{"activation": "squared_relu", "router_score": "sigmoid", "norm": "rmsnorm", "dataset": "wikipedia_en"}
Below are experts of layer 4 (counted from 0) of a mixture-of-experts language model. Rows are named router (the router's row for the expert) and show model dimensions 0-223. Each number is 128 + 24 x the weight over its row's rms, rounded and kept within 0 to 255.
Before each expert's rows: "gets" lists some tokens that make up at least twice as much of what it gets as of all text. This comes from a sample of Wikipedia text that the model never trained on. Tokens count by the router's weight.

# expert 3
gets: "a", "al", "am", "er", "m", "k"
router [159 112 140  92 111 121 134 116 108  78 144 153 141 113 105 146 126  89 143 131  74 178 112 159 146 108 167  76 143 145  94 184 100 142 144 148 162 107  71 111  85 142 179  84 107 180 122 141 140 143 133 121 147 124 119 129 128  49  97 134 131  93 126 157 150 190 145 132 150 152 142 144 111 131 162 115 138 130 125 135 154 159 134 144 126 155 140 182 131 161 123 177 127 129 125 146 116 149 147 130 117 115 136 127 145 110 114  97 145 125 128 132 129 146 147 129 143 119 129 163 135 102 122 113 131 125  73 123 126 141 170 124 101 127 138  96 107 103 122  75 118 126 111 134 143 111 138 173 157  98 132 126 115 153 147 139 102  97 123 124 130 122 127 129 165 128 129 146 133 111 119  98 136 104 145 169 161 147  91 122 128 144 160 133 137 151 111 177  92 120 102 180 102 157 139 146 118 160  92 120 105 130 126  92 167 130 135 127 124 162 136 156 140 124 139 114 139 124 106 172 144 154 122  91]

# expert 25
gets: "\n", " |", ".", "-", ")", ";"
router [103 126 203 123 154 111 108 119 118 133 146 134 175 131 161 139  95 135 128  85 128 149  65  73 171 151 107 153 135  92 112  90 119 131 151 112 121 125 130 141 125 121 157 140 123 110 120 152 123 133 120 155  97 134 113 121 142 137 139 131 134  93 113 134 127 113 131 148 142 156 116 116 114  60 145 156  87  89 169 150  92  80 153 129  83 107 109 116 155 132 130  98  83 147  92 152  81 123 115 100 103 119 111 127 125 124  87 118  83 105 148 151  55 126 140 140 150 141 119 148 137 103 115 159 153 131 140 169 103 122 140 174 152 156 110 123 104  99 163 137 125 130 151 139 137 137 138 150 172 131 143 139 167 110 108 115 116 100 160 170 111  96  94 125 139 151 111 135 138 139 180 158 129 138 143 136 146 114 115 135 118 171 132 140 135 159 127 139 168 138 162 171 127 119  95 136 114 116  92 116 105 128 111 161 137 100 123 145 133 102 134 153 130  88 133 130 110 136 148 154 104 164 145 138]

# expert 36
gets: " M", " D", " P", " H", " C", " K"
router [141 167 140 149 104 119 139  97 170 100 166 129  87 114 106 114 130 128 140 118  92 135 145 121 119 121 111  78 155 164 153 101 104 125 101 171 176 119 126 101 130 181 116 114  83 149 134 132 124 144 116 115 117 144  93 169 144 161 110 107 147 131 118 136 138 146 132 152 101 154 132 139 149 108 134 131 152 113  70 156 172 121 164 108  91  81 172 116 108 118 143 149 152  93 125 134 155 136  99 138 121 106 149 123 136 139 165 131 134  67 128 143 193 107 117 113 146 121 127 123 127 162 164 149 114 122 127  86 120 130 118 144 114 141 135 115  87 114 162 126 143  96 141 113 154 106 146 128 103  94 127 146 172 124 121 105 107  95 145 123 146 140 132 133  86 161 122 161 153 134 133 162 178 143 151 119 130 115 130 162 163 134 122 142 127 172 137  77 128 115 112 146  99 109 153 162 142 131 134 128 143  72 155 139 164 120 162 140 126 131 122 154 127  89 133 185 112  87 113 104 159 139  88 115]

# expert 1
gets: "e", "u", "b", "a", "er", "in"
router [139 139 141 119 111  99 127 124 111 111  94 122 117  96  93 133 131 143 144 117  96 105 124 146 153 132 146 111 114 107 129 156 108 116 119 142 159 115 132 155 157  99  97  77 149 154  95 129 133 120 153 141 168  98 170 138 140  98 108 115 142 109 166 153 144 121 136 107 129 100 127 102 113 182 150 117 142 127  91  99 115 189 141 133  92 160  69 137 141 177 118 151 145 132 118 130 131 189 151 143 127 147 108 130 124  93 168 130 123 184 138 162 159 142 142 179 151  91 140 152 106 121 100 138 146 119  72 173  99 105 129 146 114 121 119  91 108 127 113 120 127 112 127 143 145  91 109 139 146  88 117 160 112 121 121 140 110 138 133 123 123 130 164 141 166  89 156 152 115 162  92 103 131  78 104  86 144 156 107 150 101 152 132 155 121  88 138 165 156 134 121 115 116 164 107 167 140 123 145 125 143 142 115  98 125 115 129 142 121 124  96 162 103 155 125 169 191 151 142 139 139 142 141 165]

# expert 45
gets: "i", "\"", "on", ")", "an", "ia"
router [108 128 136 111 171 126 127 100 106 124 114 138 121 141 113 168 144 146 140 114 114 131  91 131 105 109 149 147 120 136 120 138 122 111 108 115 157 129  71  92  90 119 156 101 122  87 163 141 128 139 131 133 109 171 141 128 165 117 104 153 161  80 151 121 114 128 110 131  82 138  98 171  96  95 136 123 114 120 138 133 142 100 114 116 140 145 126 106 174 148 130 151 105  96 157 124 130 105 144 120 127 121 148 108 146 106 116 119 152 132 116  95 102 122 119 153 147 201 157 164 166 103 179 139  73 127  94 100 135 165 121 110 117 115 118 121 117 101  96  91  90 102 175 122  85  97 153 143 131 130 132 127 128 160 140 127 154  98 101 165 100 132 109 120 131  86 114 149 164 134  95  88 129 123 109 169 132 118  99 137 112 138 137 100 152 137  94 158 137 131 132 153 104 171 130 143 116 165  71 106 162 166 141 104 154 120 116 162 157 180 101 143 116 139 157 134 105 101  92 153 113 108 148 101]

# expert 74
gets: "a", "o", "an", "as", "us", "ia"
router [140 138  88 116 109 101 132  88 106 100 133 156 131 175  62 142 132 143 153 111 141 182 129 118  73 119 172 120 139 142 123 130 134 102 102 173 146 135 113 119 167 128 120  81 114 116 110 134 138 146 117 116 104 142 105 145 164 102  77 103 140 114 178 139 148 116  96 107  90 158 132 169 103 133 161 111 145 116 100 112 107 179 125 164 142 142 131  98 186 179 118 116 173 135 150 110 128 122 134 143 108 102 186 113 136 135 122 106 170 113 110 124 159  96 118 133 128 119  70 167 131 134 114 136  87 136 141 109 100 138 119 158 115 136 114 127  84 123 140 145  96 135 148 109  96 111 132 101 111 119 146 139 147 147 156 153 119  96 143 151 140 136 154 106  79 121 101 154 121  88 101 157 143 131 151 155 158 117 148 129  82 106 103 129 132 159 145 128  94 118 124 158 146 120  96 126 134 174 143 112 118 114 114 117 135  87 130 101 127 147 123 150 122 111 112 111  75 134 111 115 158 129 139 135]

# expert 70
gets: " of", "on", "an", " at", "y", "or"
router [113 141 113 106 145 160 127 103  74 141 157 159 143 138 127 134 145 160 145 146 121 111 100 143  70 147 149  99 130 116 150 127 130 113 112 140 163 113 114 100 106 136 126 103  87  74 168 139 134 123 122 142  92 148  89 114 160 115 114 143 104 120 114 138  75 172 128 108 100 147 133 145 153 126 130 113  93 140 178 119 100 134 113 164 120 140 192 104 102 144 172 109  98 147 141 114 128 125 128 121  88 120 130  70 130 120 110 115 164 153 149 120 106 128 124 134 124 176 148 150  80 106 132 128 132 139 124 125 103 112 182 138 157 119 136 151 106 127 158 129 121 103 190 115 144 128 180 146 141 176  87 125 125 150 148 132  63  90 182 117 134 124 123 106 119 131 127 148 138 108 107 133 130 152  90 147 132  90 120 123 113 143 156 154 173 160 122 136 153 142 117 116 135 151 131 154 102 124 108 116  89 101 156 118  97 138 133 151 129 143  89  77  89  91 111 131 138 119 137 144 136 133  98 124]

# expert 20
gets: " as", " In", " A", " T", " E", "/"
router [ 99 142 142 142  86 113 113 126 124 128  75 121 129 107 101 130 165 109 133 100 160  99 155 105 108 123 121 125 167 145 147  82 182 133 142 123 126 141 132 146 116  83 146 143 113 139  75 146 123 138  97 123 145 103 164 143 129 169 141 138 113  97 154 118 142 122 113 134 128 130 117 133 161 124 124 137 157 134 155 136 121 144 157 102 162 143 147 137 114 128 150 107 152 139 141 115 131 104  98 115 119 121 111 150 179 143 168 141 134  92 121 136 156  94 129 110 108  84 141 123  90 159 143 144 154 127 146  60 162  71 102 165 128  90 150 158 108 143 154 167 131 144 129 106 154  93 141  74 126 134 108 138  69 135 130 142  72 123 156 117 142 122 115 106 116 114 104 129 140  94 125 139 155 146 140 108 163 112 129 111 118  94 118 115 117 113 123  67 166 106 120  97 137  93 146 162 110 146 139 109  83 186 122 115 133 139 163  92 123 147 116 131  88 142 116  98  84 104 159 107 128 166 134 114]

# expert 39
gets: " the", " The", "The", "===", "'", " He"
router [170  92 126 163 118 159 106  97 124 121 121 161 127  76 155 144 122 118 161 123 105 145 152 117 135  95 114 145 128 148 115 123 159 123 142 141 106 152  89 183 154 155 113 116 127 146 121 139 134  96 125 112 135 134 120 128 134 174 129  90 130 121 112 150 130 129 158 150 124 143 113 125 108  90 117 121 102 179 112 146 166 139 144 126 128 103 127 106 144 152 150 121 119 134 143 137 182 129 151 111 144  97  49 120 107 141 130 123 131 126 104 123 120 140 151 126 127 141 116 139 107 121 143 143 101 131 151 100 132 201 140 112 120 110 139 101 131 128 166 157 117 155 131 181 100 152 158 145 135 150 162 111 109 102 134 148 145 148  99 101 143 123 118 123 139 146 149 109 115 153 164 114 142 151 153 148 150 111 150 101 154 106 120 132 119 120 139 111 157 107 162 140  59 111 138 105 112 192  91 117 188 119 159 122 132 141 125 139 123 146 120 121 112  53 159 154 111 193 179 115 131 147 134 186]

# expert 48
gets: " in", " of", " for", " as", " with", " by"
router [100 160 166 194 140 164 134 112  52 121 146  85 139 161 155 123 131 126 154 182 157  99 115 125 103 148 180 138 127 128 102 128  96 141 149 102 138 112 133 100  91  99 114 134  59 116 137 140 132 162 135 134 110 137 122 142 114 152 138 138 121 100 151 132 120 104  97 136 119 128 154 109 139 122 149 144 110 171 102 149 112 108 118 112  70 110 138 147 165 173 121 129 130 122 138 120 104 124  90 131 139 114 105  88 122 118 168 106 153  77 125 151 131 122 157 157  82 160 136 128 154 105  90 123 116 127 128 134 142 148 101 169 105 106 168 104 115 119 175  85 102 132 148 119 114 127  69 168  93 112 131 129  77 171 128 156 173 123 127 106 122 139 102 126 101 125 109 126 135 122 126 111 138 127 149 133 120 100  97 107 120 129 119 110 106 146 146 135 149 128 116 115 113 161 149 123 121 143 123 123  71  84  99 143 128 131 132 124 127 131 117 117 125  94 157  94 129 125  65 133 128 133 153 126]

# expert 60
gets: " |", "s", "ed", "ing", "al", "ic"
router [147 142 149 144 128  97 140 135 123 161 132 130 161 142 120 150 118  69 119 108  73 145 134 106 142 102 106 138 142 171 103 125 126 112 133 176 134 144  89 108  81 132 160 129 143 192 106 133 124 131 121 134 107 140 100 116  74 132  87 132 144 168 126 179 123  99 124 129 139 129 146 138 106 124 156 139  90 163 175 147 172 148 158  99 136 155 143 127 128 162 150 151 135  89 121 134 124 128 136 129 136 136 130  97 160 121 111 140 130 141 112 124  85 123 127 144 149 128 101  91 133 104  76 131 115 128  85  94 141 161 149 101 127 163 129  97 121 134 113 130 147 120  80 149 115 107  88 133 143 133 221 103 120 129 100 149 110 119 134 126 156 111 131 137 142 111 174 143 100 102 137 141 135 118 118 167 147 114 116 123 161 125  93 109 116 151 126 122 113 122 123 130 182 121  95 108 117 127 108 113  72 119 143 107 139  85 122  94 116 132 121 131  66 113 149 104 126 141 151 142 122  77 168  99]

# expert 17
gets: " ", " 0", " 1", " 2", " 3", " 4"
router [142 127 113 167 135 147 138 108  83 100 112 136 133 123  87 155 120  63 144 129 135 169 162 136  99 150 127 207 149 190 124  90 108 115  96 106 135 142 122 142  88  99  85 108 107  74 124 137 118 118 153 133 146 117 124 149  99 139  75 139 114 144 114 118 178 105 138 122 122 171 104 107 110  90 137 144 151 146  95 124 152 126 142 129 101 153 142 125 110 119 127 173 164 102 112 123 142  83 109 129 136 133 188 136 149 127 159 124 138 138 143 150 132 115 132 123 128 110 126 130 157 148 109 123 130 137 125 115 138 117 112 130 116 142 135 147 116 114  86 122  88 175  78 133  64 140 106 130 105 133 144 146 131  69  69 122 127 116 135 124 105 125 102 122 112 146 111 130  95 106 136 142 150 118 115 120 140  96 122 128 145 110 136 124 122 104 132 116  94 142 140 166 126 135 137 138 111 144 130 106 141 163 152 127 168 137 156 121 158 115 155 166  90 100 140 126 115 108 141 181 168  67 116 154]

# expert 68
gets: "\n", " w", " st", "ed", " W", "w"
router [141  81 121 156 145 129 109 149 183 135 128 110 132  98 156 140 123 117 113 132 157 141 170 168 123 110 116  92 152 164 130 141 126 143 103 121 131 133 161 115 131 134  96 127 149 147 134 120 110 131 133  95 126 121 106 136 113 152 203 129 149 131 120 123 164 127 131 128 119 112 131 124 112  89  99 144 172 142 111 140 146 141 134 153  90 149 111 113 143  99 124 128 103 110  81 155 161 164 126 186 127 126 185 123  68 126 146 131  83 121 111 134 162 107 114 115 129  87 103 138 119 152 129 117 191 113 145 132 154 137  93 118 117 132 106 118 138 143 115 121 200 129  97 115 110  94 105 113  92 175  99 126 128 103  97  93 167 193  97 141 138 127 180 142 127 123 152 132 153 119 145  86 116 118 155 108 128 127 137 130  99 118 167 116 144  69 113  79 143 107 136  90 131 138 123 107 131 124 141 125 136 109 117 112 114 161 118 146 125 120  99  86 138 108 128 145 121 136 175  90 131 137 164 147]

# expert 32
gets: " L", " C", " R", " G", " N", " V"
router [141 146 116 121 108 114 123 124 131  96 136 119 111 149 139 122 134 121 144 166 133 130 142 129  49 113 109 123 136 167 149 109 134 108 117 154 148 106 124 105 177 163  56 108  97 109 113 142 117 108 138 128 145 141 137 167 110 117 136 139 133 113 132 136 178 155 109 155 113 139 124 147 181 114  68 119 134 119 112 149 104 132  97  97 117 141 152 124  87  98 128 136 135 100 166 145 143 137 152  93 121 116  97 128 148 148 109 143 125  93 122 109 161  86 136  90 110 124 153 135 114 155 138 108 128 154 165  58 102 138 169 141 101 144 118 161 109 112 120 109 130 111  86 140  88 158 107 117 125 132  76 172 148 151 128 104 153 141 111 120 152 126 168 124 130 109 103 151 119 160 130  79 153 132 126 150 124 128  88 112 182 130  93 150 108 107 106 122 110  72 106 149 113 118 165 101 118 146 101 116 135 111 155 182 142 111 143 116 113 163 167  89 150 156 134 147 103 121 136 119 142  96 126 115]

# expert 59
gets: " |", "\n", "|", ":", ";", "-"
router [ 70  91 132 114 117 122 131 156 139 129 147 133 157 137 161 137 117 199 121 149 103 131  75 126 129 122 116 137 115 122  98 112 129 148 156 104 123 110  86 128 127 119 165 138 164  98 156 159 115 133 130 132 111 149 160 145 145 139 174 116 124  99 111 151 107 150 143 122 143 106 144 202 125 105 142 127 114 153 129 146 157 113 128  96 128  77  80  70 173 155 126  80 109 131 108 137  78 167 160 111 112 140 101 125 114 122  86  77 117 105 133 120  89  96 117 121 144 120 131 109 122 131 101 141 110 100 152 163 155 153 119 102 164  92 148  89 137  88 140 172 140 113 133 149 161 176 143 152 165 125 157 148 115 128 127 124 129 120 112 132 105 102 109 155 126 100  98 117 150 140 125 160 144  89 189 135 142 164 128 144 134 128 146 111 122 129 135 123 167 153 150 127 103 142 116  84 112 112 107 117 107 116 134 140  99  87 130 150 144 136 113 124 154 113 129 137 110 160 122 145 111 129 173 147]

# expert 61
gets: "|", " |", "-", " The", "==", " ("
router [ 86 110 115 145  98  84 131 129 151 137 109 164 150 161 122 151  97 105 136 127 123 152 115 186 147 155  98 142 121  57 136 102 126 138 136 110 103 145 154  88 169 104 124 133 161 112 142 137 142  95 122 148  99 126 107 134 101 104 137 136 111 112 106 152 116  74 161 157 121 104 112 135 154 120 147 150 194 122 111 170 202 109 149 136 110  87 134 112 169 138 169 154 126 134 115 149  99 132  99  82 125 114  96 136 147 115 108 122  93 140 123  99 129 102 108  93 151 142 101  77  92 142 132 159 142 128 132 116 128 155 166  75 102  91 156 115 121 132 114 136 148 148 152 153 122 143 169 143 105 114 137  90 104 116 148 151 146 141 111 106 139 117 129 128  90 154 106  97 137 115 146 130 157 132 165 130 100 146 137 164 140  92 127 130 111 118 127 119 181 100 130 163 105 105 139 105 117  91 131 132 147 100 137 118 100 184 120 135 121 154  95 135 148 135 157 150 105 121 120 143 111 117 122 149]

# expert 13
gets: "\n", ".", "s.", " as", " In", "es."
router [ 69 131 138 145 170 110 122 115 145 156 120  82 130  93 126 142  97 118 134  83 109  91 144 121 170 100 137 158 118 128 116  97 137 129  98 113  90  94 101 176 134 141 165 149 161 138 115 131 160 147 142 136 136  91  91 144 111 105 148 152 157 123 112 118 123  97 103 128 140 132 131 101 119  85 148 154 155 159 131 103 133  93  93 121 142  85 162  95 157  95 153 119 121 101 112 138 124 140 134 151 123 129 124  83 181 135 121 107 118 138 141 169 160 158 112  88 120 110 127  83 106 132 114 127 158 121 143 120 100 146  86 131 168 127 126  98 112 128 187 119 153 127 131 148 131 138 105 155 160 143 136 115 122 108 143 175 148 190 131 130 123 117 129 136 128 158 114  96 140 113 146 150 143 133 143 136 166 134 137 110 133 102 181 118 108 147 118  88 109 112 149 101 148 135 112 118 127 150  96 116 139  97  98 168 128 129 130 105 147  67  96 135 100 110 105 144  87 112 162  86 139 127 175 160]

# expert 38
gets: " S", " M", " B", " L", " R", " P"
router [146 136 136 126  96 118 124 107 159 132 143 108  57 132 126 129 133 103 143 153 110 132 144 115  75 127 150  92 130 160 176 151 151 128 102 161 165 112 128 108 155 160  85 113  83 172 128 138 135 144 118 110 120 127 151 180 108 147 125 105 126 114 116 135 201 145 135 146 122 127 124 156 149 127  92 134 102 140  86 152 124 172 146  98  91 124 177 138 107 131 157 127 115 147 152 130 133 156 120 123 111 108 140 136 148 139 150 120 120 101 111 166 172 143 144 117 126 107 126  93 110 137 144 118 137 141 156  81  73 117 106 160 126 133 133 132  99 101 167 121 140 120  98 139 114  85 106  98 101 119 140 144 171 128 138  80 130 100 119 126 158 119 146 141 122 128 103 129 153 105 141 132 150 112 122 124 141 161 102 121 155 142 131 139 121 124 135  44 139  47  99 144 123  99 130 177 122 139  82 116 107 111 161 125 157 106 138 124 109 155 167 150 106 162 129 134 130 111 148 110 123 144 151 110]

# expert 33
gets: " in", ",", " to", " was", " is", " at"
router [ 34 127 120 135 131 123 121 136 111 149 137 196 146 156 148 144 117 125 134 157 152 132  79 111 128 140 171 141 108  84 108 128 140 116 128 147 140 151 122  96 114  78 173 147 110 101 118 147 135 122 133 131 122 113 119 120 133 131 137 138 144 121 138 121  88 153  97 133 149  88 148 148 117 137 139 182  90 111 126  95 132  97 156  90 137 113 120 145 153 117 127 107 131  99  97 138 155 106 124 145 114 117 118 116 117 119  84 114  85 101 131 155  69 153  95 174 132 165 146 117 122 120  99 160 136 105 108 135 145 141 137 169 154 100 151 164 129 161 146 136 128 125 147 144 146 192 133 181 141 115 139 108 102 185 122 146 101 158 159 144  84 117 115 141  95 139 135 108 107 136 146 150 136 120 123 110 148 138 127 151  82 106 124 138 160 149 119 137 185 148 141 105 139 109 149  90 120 141 132 135 142 147 137 185 134 118 124 136 156 179 147 158 121 117 111 119  96 158 127 151 114 150 133  99]

# expert 10
gets: " the", "h", "y", "ly", "th", "ical"
router [125 168 150 100 108 158 119 115  92 133  89 127  93 117 113 137 113 106 130 109 149  87 144 130 147  85 125 107 128 124 120 156 135 173 155 160 130 140 111 104 152  80 126 105 151 134 126 137  71 135 130 121 138 120  94 145 150 131 101 132 112  94 179 149 138 107 158 147 128 151 139 113 133 114 135 125 108 130  78 135 124 162 148 110 109 111 132 153 122 136 116 129 153 159 159 120 145 124 134 123 120 124  74 127 103 104 120 136 117 142 117 146  58 135 151 144 114 166 162 164 136 108 123 112  95 132 145 120 148 117 133 131 161  90 135 127 114 125 116 105  89 119 159 140 172 113 163 154 132 140 144 161 143 124  98 121 111  92 129 117 135 122 113 113 196 143 159 158  98 107  91 125 137 132  95 149 142 117 177 135 113 126  96 127 110 154 125 140 134 131 125 142  89 126 107 172 112 171 135 125 164 137 101 158 141 182 133  94 116 133  81 176 163 161  91  99 168  94 157 182 111 133 173 142]

# expert 0
gets: " of", "ing", "al", "er", "ic", "ian"
router [170 123 127 118  93  98 122 126 124 101 139 143 133 156 147 136 124 141 127 143  81 171 121 142 159 101 123  88  75 119 115 143 102 118 159 121 160 121 159 136 164 133 149 152  89 118 111 134 122 106 119 118 141 113 154 131 125 108 142 145 161  91 107 148 125 110 177 132 209 140 124 113  73 127 121 149 145 138 120 128  92 126 164 169 143 149  73 146 117 131 111 186 107 154 139 139  67  90 154 150 134 150 111 105 137 113 189 134 141 126 123 128 115 136 138 160 110 113 135 125 156 108 105 147 124 130  95 126 105 169 147 126  89 128 124 109 134 104 117 116 120 107  99 145 119 122 129 132 108 112 182 116 153 101 109  93 114 135  99 121 157 108 148 141  90  46 163 155  94 138 103 111 120 103 107 131 154 135 142 125 131 105 139 126 165 145 127 201 130 122 142 156 142 137 130  93 123  95 155 118 128  94 128 101  83 141 144 130 147 116 155 118 117  97 115 108 131 148 127 159 122 133 104 105]

# expert 78
gets: "-", " of", " A", "In", "=", "|"
router [115 138 132 107 118 124 113 104 119 131 127 133 116 154 114 135 145 109 144 145 146 125 130 126  49 184  89 168 159 139 187 125 159 150 132 117 105 125 137  99 180 121 114 120 136  74 122 129 134 114 114 154 127 130 148 124  96 110 115 100 137 174  81 125 141 127 167 114 148 124 127 111 151 127  96 135 129 137 175 109 127 100 108 113 110 125 162 135 134 111 101 143 115  98 148 121 155 116 106 113 118 109 133 126 129 162 127 129 125 153 114 115 138  97  88  91 105 119 111 107  77 173 108 130 107 161 141 114 156 127  85 121  95  95 146 168 127 140 155 134 133 142 159  77 136 160 138  81 126 148 144  93 135 140 129 142 125 119 101 105 144 120 139 117 139 138  87 130 134  83 145 148 127 135 143 127  81 118 158 111 176  70  84 132  98  95 128  73 115 126 145 141  99 109 169 107 113 125 130 118 121 142 140 157  63 132 129 122 133 186 152 128 145 166 140 112 148 106 174 145 157 128 109 152]

# expert 26
gets: " ", " 1", " a", " 5", " 3", "8"
router [145 108 109 168 110 141 118 119 100 116 130 129 105 101 119 170 143 110 142  83 131 103 160 103 132  88 113 151 152 117 113 113  94 146 107 106 141 131 151 187 114 110 145 124 147 134 121 133 109 122 155 101 134 130 150 121 158 105 111 125 123 123  99 101 112 125 150 119 139 149 122 152 116  80 142 166 130 105 164 144 181 128 132  56 127 162 149 133 122 143 139 167 132  98  75 154  91 106  99 130 151 107 154 133 120 137 178 128 118 156 118 134 120 156 164 132 164 120  95 121 104 162 125  88 129 115 122  92 151 105 109 171 116 170 142 179 120 138  98 125 168 128 153 154 140 152 127  99 136 171 136 140 120 132 130 112 137 118 117  76 126 121  74 134 159 130 122 132  80 118 134 133 155 165 142 170  76  81 161 121 157 125 120 130 133 128 136 125 139 179 140 141 112 148 117 131 107 113 129 107  68 126 123 127 160 132 109 120 122 164 187 152 109 110 174 112 164 115 125 136 124 167 125 134]

# expert 7
gets: ".", "\n", "s.", "s", ":", "es."
router [122 145 114 120 211 114 102 124 142 136  87 128 151  98 134 126 135 129 137  74 123  99 128 124 182 126 150 110 103 105  99 106 120 155 128 117  88 149  70 134 130 122 175 144 134 104 151 146 153 149 148  95 110 147 109 133 149 122 171 129 172 128 131 131 139 145 129 139  98 127 124 164  96  96 132 114 131 102 151 132 155 129 124 145 159  83 142 112 118  72  99 135 132 146 143 137 142 128 156  87 133 125  96 120 134 159 115 143 138  97 134 103  90 153  92 145 154 147 136 106 171 155 154  96 126 131 120 128 101  94 142  93 102 111 116  87 111 135 124 128 137 154 154 130 140 161  90 213 160 115 142  99 106 101 126 160 170 123 120 152 129 114 141 147 105  97 131 132 116 116  83 143 142 132 165 131 135 134 119  98 186 138 147 138 140 105 131 119 105 147 160 114 131 106 104 129 125 145  83 118 150 136  96 142 129 165 139 136 164  94 114 122 120  72 122  88 130  92 164 103 126 129 151 118]

# expert 76
gets: " of", "t", "ag", "k", "p", "2"
router [163 136 104 148 148 118 118 101  91 126 103 108 154  89 148 124 158 123 145 109  89 148 105 104 118 120  90 112 160 185  87 127 133 145 126 124 145 172  82 100 156 116 126 114  85 112  99 138 144 129 161 139 153 121 138 149 124 147 106 162 131 158 131 124 132 115 158 123 100 130 159 124 149 134 154 124 137  93 128 140 122 127 165 120 115 133  70  72 148 146 106 154 113 140 163 125  90 129  94 151 162 131 142 112 159 108 131 111 139 146 136 172 106 144 137 132 155 111 147  63 146  98 142  96 141 109 109  90 144 130 142 120 140 144 130 142 106 125 144 160 118 121 112 124 117 105 141  93 161 116 169 123 137 134 125  75 145 101 100 117  98 118 120 149 149 121 108 150 139 137  86 137 140 141 117 125 119 137 142 106 122 158 120 128 116  81 142 140  83 121 140 125 105 139 146 125 119 179 112 129  64 155 130  91 126 148 137 120 103 180 167 154  93 106 107  69  80 183 153 120  85 123 115 112]

# expert 63
gets: " the", " that", "|", "C", "ic", "L"
router [149 104 147  94 107 123  88 122  87 109 114 166 164  99 127 126 134  83 141 100 123  97 120 100 144  91  57 122 160 170  94  88  97 125  93 114 113 162 101 160 118 139  99 112 110 152 126 133 114 115 145 132 115 132 137 144 169 133 114 146 127 146 144 148 132 171 106 151 155  98 138 126 127 123 137 127 153 188 103 117 129 114 163 105 122 150 132 115 111 147 137 111 127 124 112 154 146 119 168  96 140 119  82 140 162 189 162 126 128 108 158 148 136 132 135 112 114 125 108 132 146 153 141 110 138  71 119  84  99 155 163 123 111 100 132 117 129  94 135 146 146 157 134 147  96 167 154 135 157  96  95 130 108  51 106 129  92  79 106 100 108 123 118 105 108 138 115 127 116 117 121  99 136 123 121 157 174 111 132 138 100 117 101 120 163 125 142 111 140 137 136 166 102 120 100 105 106 153 149 122 139 124 125 127 155 139 163 139 126 140 129 102 154  55 146 141 134 184 127 150 124 115 145 121]

# expert 28
gets: " and", ")", " of", "\"", " to", " in"
router [120 158 155  55 164  93 131 140  80 149 139 173 121 123 151 126 143 153 140 148 130  75 149 129 139  92 118 104 139 149 111 144 158 127 136 147 122 121 109  86 156 153 156 123 130 119 132 141 119 100 119 134 127 115  68 146 104 118 137 132 131 140 142 119 100 153  77 144 179 153 104  91 129 101 147 126 139 163 130 136  92 157 153 127 110 116 106 109 133 116 144 112  92 153  96 131  89 129 143  98 110 124 113 128 118 124  88 147 145 112 120 196  76  89 184 135 119 171 134 127 157 118 107 148 100 109 100 126 116 161 132  83 140 123 131 102 104 143 141 142 155  97 196 122 182  79 160 116 161 103 113 133 153 111 125  81 112 110 144 147 152 117 116 112 100 138 187 126 138 126 139 156 139 121 136 161 142 104 122 151 139 131 137  84 135 136 129 137 136  95 113 168  89 116 144 154 120 125 148 126  97 138 110 132 160 110 124 125 111 132 116 156 133 124 125 122 108 148  97 116 125 160 140  91]

# expert 2
gets: " 1", " on", " 2", " of", " 3", " 4"
router [142 116 125 144 121  94 134 142 112 118 118 116 134 109 127 170 128 109 144  95 149 174 101 143 142 116 130 140 143 113  99 107 151 106 107 152 131 105 138 175  91 158 152 134 117 120 152 143  86 131 131 123 115 130 161 117 137 122 101 108 132 135  73 110 100 108 208 134  98 192 142 124 115 159 122 131 142 118 149 115 153 159 144 156 119 139  92 121 108 116 107 109 103 158 103 148 147 124 145  93 143 139 161 142 103 121 121 147 155 140 123 127 161  98 154 151 141 104  94  89  99  99 136 115 102 108 103 106 110  97 109 100 158 137 127 139 116  93  92  94 128 152 163 125 100 106 120 133 120 139 148  99 135 108 132  92  97 122 144 131  97 132 121 109 124 181 132 124 133  97 161  87 127 149 130  88 137 103 119 121 130 166 143 118 140 126 133 197 122 129 116 187 129 127 120 103 100 150 159  99 136 128  88 165 138 141 145 160 130 116 136 125 107  54 100  81 100  81  89 169 110 152 146 117]

# expert 79
gets: "\n", " to", "==", " first", " also", " not"
router [118  71 119 134 150 140 119 129 187 106 134 186 143 121 133 156 118 127 117 128 142 122 152 147 158 147 110 140  98 145 121  86 157 128  76 123  78 127 174 108 115 126 134 135 157 174 172 128  80 126 139 132 113  96 145 130 150 141 173 101 156 141 116 121 114 108 107 133 151 120 126 129 101 144 131 135 139 151 121 120 148 125 115 146 108 110  76 115 138  53 150 133 126 131 122 138 103 109 153 153 139 128 147 105 104 169  70 133 114 117 141 139 101  98  82 122 133 115 127 132  92 119 136 114 150 139 146 148 142 122 100 109 119 167 112 145 128 136  87 148 164 125 101 110 124 126 151 140 148 138 131 122 122 125 135 116 116 180 197 154 113 126 213 153 116 154 123 130 147 130 154 170 137 128 147 146  94 129 172 122 113  95 106 117 134 123 124 107 105 121 165 139 124 123 142 123 120  78 124 133 154 137  92 181  97 112 115  94 151  73 102  99 116 111 111 152 110 138 155 117 120 160 133 136]